From a checkpoint of a small mixture-of-experts model trained on Wikipedia: 8 layers, vocabulary 32000.
Below are experts of layer 4 (counted from 0) of a mixture-of-experts language model. Rows are named router (the router's row for the expert) and show model dimensions 112-223. Each number is 128 + 24 x the weight over its row's rms, rounded and kept within 0 to 255. Numbers have three digits each.
After each expert's rows: a language model's description of what the expert responds to. This comes from a sample of Wikipedia text that the model never trained on.

# expert 23
router:073119136163139159129112110094173132134148168093146109131095125119120108105139099138147143122126149161175111145116134097111124139088153131103149133120106184139141141107131108131131165097127140112098098141149099143097086121154156104110125120155171173125132121106126140119130133104097117105133188083132092121100138096133100100145125106156
It responds to: Clause-linking words and auxiliaries such as that, to, than, since, would, will, has, is, and equals signs in math formulas.

# expert 24
router:085080119130099106126118125105145150146106175120154112147135147124175141095144115169130133146097166163131143132139098128142146143128154147093136127111163164126128133156121071118146144117109138156155123143103111165086119128134148122055095151112171161115148139100113099131144148115132115099163170119135144151143110106101115129120116123112
It responds to: Common English first names and noble titles, often after King or by, such as John, James, George, Earl, Lord.

# expert 28
router:083086145137126132150108135116135107161141137104157063157114097117113121119134116143108130097106138175089158156107087148112117118132134155135089142096130122138120108123136120122127123157142131125140112112112102125097129127187146099079145145116187136147161123078129101155095109109122102095112124090151113092137132129128125127144128123097
It responds to: Words in sports results, tennis draws and boxing records, such as Super, light heavyweight, Carpet, main draw, scores, team names.

# expert 27
router:105095117156137110098119121120155132115143156119163100167150137120129135133117083143107133145163141179128163161135105098128130119089133176147119155109117124108143136151115115144153136143122124116136095127121135115117093206147166120104108138150141158154133100087113137138136133103121106110148131094157118132133119124096104079180131130097
It responds to: Pipes, colons and final pieces of person or team names in sports and election tables, such as ros in Mészáros, FC, Giants.

# expert 10
router:055115126127139147081103140120119131148126151104193101117101109121103138104109123135147156157144163167176176126112106151111126100090141091136112118106149157127137109136104085109125143137116130159110128132149105101120105160106143168145156144155174120122122136117116106133091122088142111103134122112153132142110107116155125081196116152128
It responds to: Syllable pieces inside Japanese, South Asian, Turkic and Indonesian personal and place names, such as Shi-bat-a, Kawa-s-umi, Kar-bala, Sri, Jaya.

# expert 11
router:093101137136105137108092118119111116162114114097162091129118108152175149065107086125109122140120156171135158144121103139131172140107124165127117101115115136106163091132104077129134072115120095190137124141133085139125124123117155127105097136160127126149100118092139113143148134093155086128141099100144086135167135123084165114121115135117
It responds to: Education and career wording in biographies: graduated, University, degree, professor, taught, and the with/from/earned after them (graduated from Brown University with).

# expert 26
router:090114132125110151115120155096106106141142141107166101102088138128151112154132107132102145122113126164162147172144101146107135146124150150097140158105129128129118107164130104102132093138114117182122122124113092112108093157181170132127133117158158165168158085109152130163107153123110096106125152089122117113130122087116160126171112143102
It responds to: Nouns and adjectives after a, its, or first: time, existence, original, company, forms, formed, often in sports or organization history.

# expert 5
router:089127122149117143121134069098141125098132136110166103128117121114097115118129126160139162137154148178141153164144091122111154169108117119107083154088129118132124116161142089117129130130108130127142118142118117133106114162163176114120134151152165108097151126095114145145101129109102122113098150060129096128133097092113141145151119098130
It responds to: The word the, sentence-final periods and commas, and of/at in date and place phrases; also plural -s on weekdays (Sundays, Thursdays).

# expert 17
router:115096127154116102093113116089103150177170158118173078169062134137150159084104120127109162109091102131157122169121097144121177161103114096094111144126135131123107144122096101116174119139118123121110101154127101132130139164138135137130080119114142140100135140107104103107115155146130109138131143112175117176148120111117122113088119131126
It responds to: Nationality and country adjectives and names such as British, French, Indian, United States, UK, European, Pacific in Islander census phrases.

# expert 1
router:109107098146111129147128124091138119143142156146121108121130144156110125123108063162130150130155121191144122159089110115123158168126140096133109113089125123087117148139102104120147142124117141119120086116125114112155086159205159138132103128124172156144091100106141097117112127123122099139121177121141110117148137147112122108166130131175
It responds to: Prepositions and articles after nouns in expository prose, especially of, for, in, plus See-also list dashes and section markers, e.g. risk of, tendon injuries of.

# expert 29
router:091126131131128162086118084118149106110144168129154113143103153111116125128112131157110120096109138175146170148128091127123147136143131110109111141117154145143127094121124089128166126181111144133165091122122147141103090170168171106099114104125147125154135077109115138146082152093095095098141162124156110102122088135122129068147131154133
It responds to: Line breaks and pipes ending list or table entries, plus plural group nouns such as soldiers, officers, students, troops, yards.

# expert 31
router:106125139132112128075135144127132126094163167116161110141123125101169129110141087115120116140122114163122158141135078126144145160126149148112107156102151139138122135124153103100124120122099159130116106173127097151146102148155204091087142170162180134145121131120130136166140117098157092107143135147133106120160117123111187084149133132094
It responds to: Words inside album, song and track listings and music credits, such as for, the, from in titles, drums, EP, Label.

# expert 13
router:088112153107101174092093100134163134109119141125155130130136090128105142126152135107077169116096113168112163175143085134124151121100144117111152122121183133118148098140120097123125131143128143194097105111170135110141109134131146134094142134117177187138160136104139111144066139106117116104159143143156122157147185118109106128146125112099
It responds to: Words opening set phrases that take of or to, such as due to, part of, member of, one of, because, according to.

# expert 12
router:092099090111091121130106104078133151133129171124196125121125125166145124126151125107104118108089119231152151149129156142133135175132140188120146114095105143108127119132134083151132127117158119125165061142113133130115109176143164117093130105136136153117091167119160120136154130126108104126117154166142107142147120121144096133147093156113
It responds to: Mid-word pieces and syllables of non-English names and words, often accented, such as ü in Führung, gi in régime, vo.

# expert 2
router:108147120114130118155080166078145153148126147129203136116121151146157132127116149117097121128116118148120133148150155146120131134093130147104101153110143121109144096129127119104131144108127139163144091151100119159110104130168176108106076130109151143131126117144172129129092146136121099126114125183130086111151090139170124119118108110126
It responds to: Sentence adverbs such as also, later, not, then, often, still, plus mid-word pieces after prefixes like re-, un-, over- (reunification, overly).

# expert 3
router:086082138169133139137125096115157129113132137070161152165096142116145143132110074137142183107126144159146188126153090128146163126101112139110104151143160122121130120101118127147157133163129150150184081115152106134113084168130162131120144136127157134155130130106122096129144162095146072161150125106159128129113128114124152101153129116125
It responds to: Table pipes, slashes and category words in sports medal records and career tables, such as Men's, women, Senior, Olympic.

# expert 0
router:089104141102140099076120141097118133153133153123160120149132135097149098081133129164129159168124152181161176164114105110126158105133123100114093117141137181122116116168114111117131107145122117159135095151128092163124117168131171099075122095148125158104164149119122090177087140110116128126110119131167150122152106151113135118130100138099
It responds to: Possessive and personal pronouns and kinship words in biographies, such as his, her, she, father, son, married.

# expert 6
router:081119116106111114089166102151108138121131181141150102168098130147095113100128139123132134133132120125162151155147118118116141142117146133147125143065130170123154115132149110104146104125110163137134075157123094158172101147123188100110119130152145133120109117122138134139089125113128088084140155122120146152140141092143119087140097188136
It responds to: Quotation marks and speech verbs in reviews and commentary, such as opening or closing quotes, said, stated, commented, song.

# expert 8
router:106141075126121143129111122109127134143140162138148099185141139167138128129124117123159138124101123124128165132131121167137138168109144128115136183096149136156134066147091131147146122130099138115151101134115139122112118167149163111110103132146141135130141091112092118132127195147109096129147152133133100104192078114152157064135088136087
It responds to: Size and position adjectives starting compounds (long, short, half, upper, lower, middle, right), hyphenated pieces like 54-yard, in-house, and sports-table pipes.

# expert 14
router:091091116133118106087133110120125111110141145124160079145103126151099120097117133167098114144116117165148159158126084134142086144115167138141109151102155153151140092130127109153105095111109141129116105148137125155138139127166145089090127148129151184147115156081119116130095149106160091097124116136109081138158108137151173105164126146133
It responds to: First syllables and mid-word pieces of people's names, especially in sports rosters and tables: Mc-, Jon, Tom, Wil-bur, McLa-in, Mi-hm.

# expert 4
router:067132137109131173103111116101143096163130116066176112124136129139115156086105164163098143150124134141172139137136080129152138122116130115101117111090156112137128136156125098147136137151136127103123096144154101100122093144180153106118126115157155150113126091123081116106123141077110125114144115122161108120131112112114100090113111139116
It responds to: Middle and final subword pieces of proper names, place names and technical words, such as -ford, -ville, -ism, Bur-mes-e, Mal-don-ado.

# expert 15
router:090100145141135151105151130062146141105170164123153112119138124179161135135109135144103133134139132180153153169153124117120164134158123149088117149097188110152135101117092105118153128137101149135147126163107129093110097161128166106109115126130127169125117107089134131130139134072152095109133145125164095090113138096142149120176117116158
It responds to: Spatial prepositions and direction words in descriptions of roads, bridges and stations, such as over, along, near, north, located.

# expert 16
router:123102118141118144105110117105106135120138147125115092133142134135099133107137130135078141139115140146143178126144098127130142112089156137105122137095118167148129126183097095126153127136101140148133074127130088115109079175118181091113122136123156178133122101060147159121102135088092130124149139133131147125149096124119113129146111134134
It responds to: Commas separating list items or clauses, plus the conjunction and, including commas after years and numbers, e.g. Whitesnake, W.A.S.P.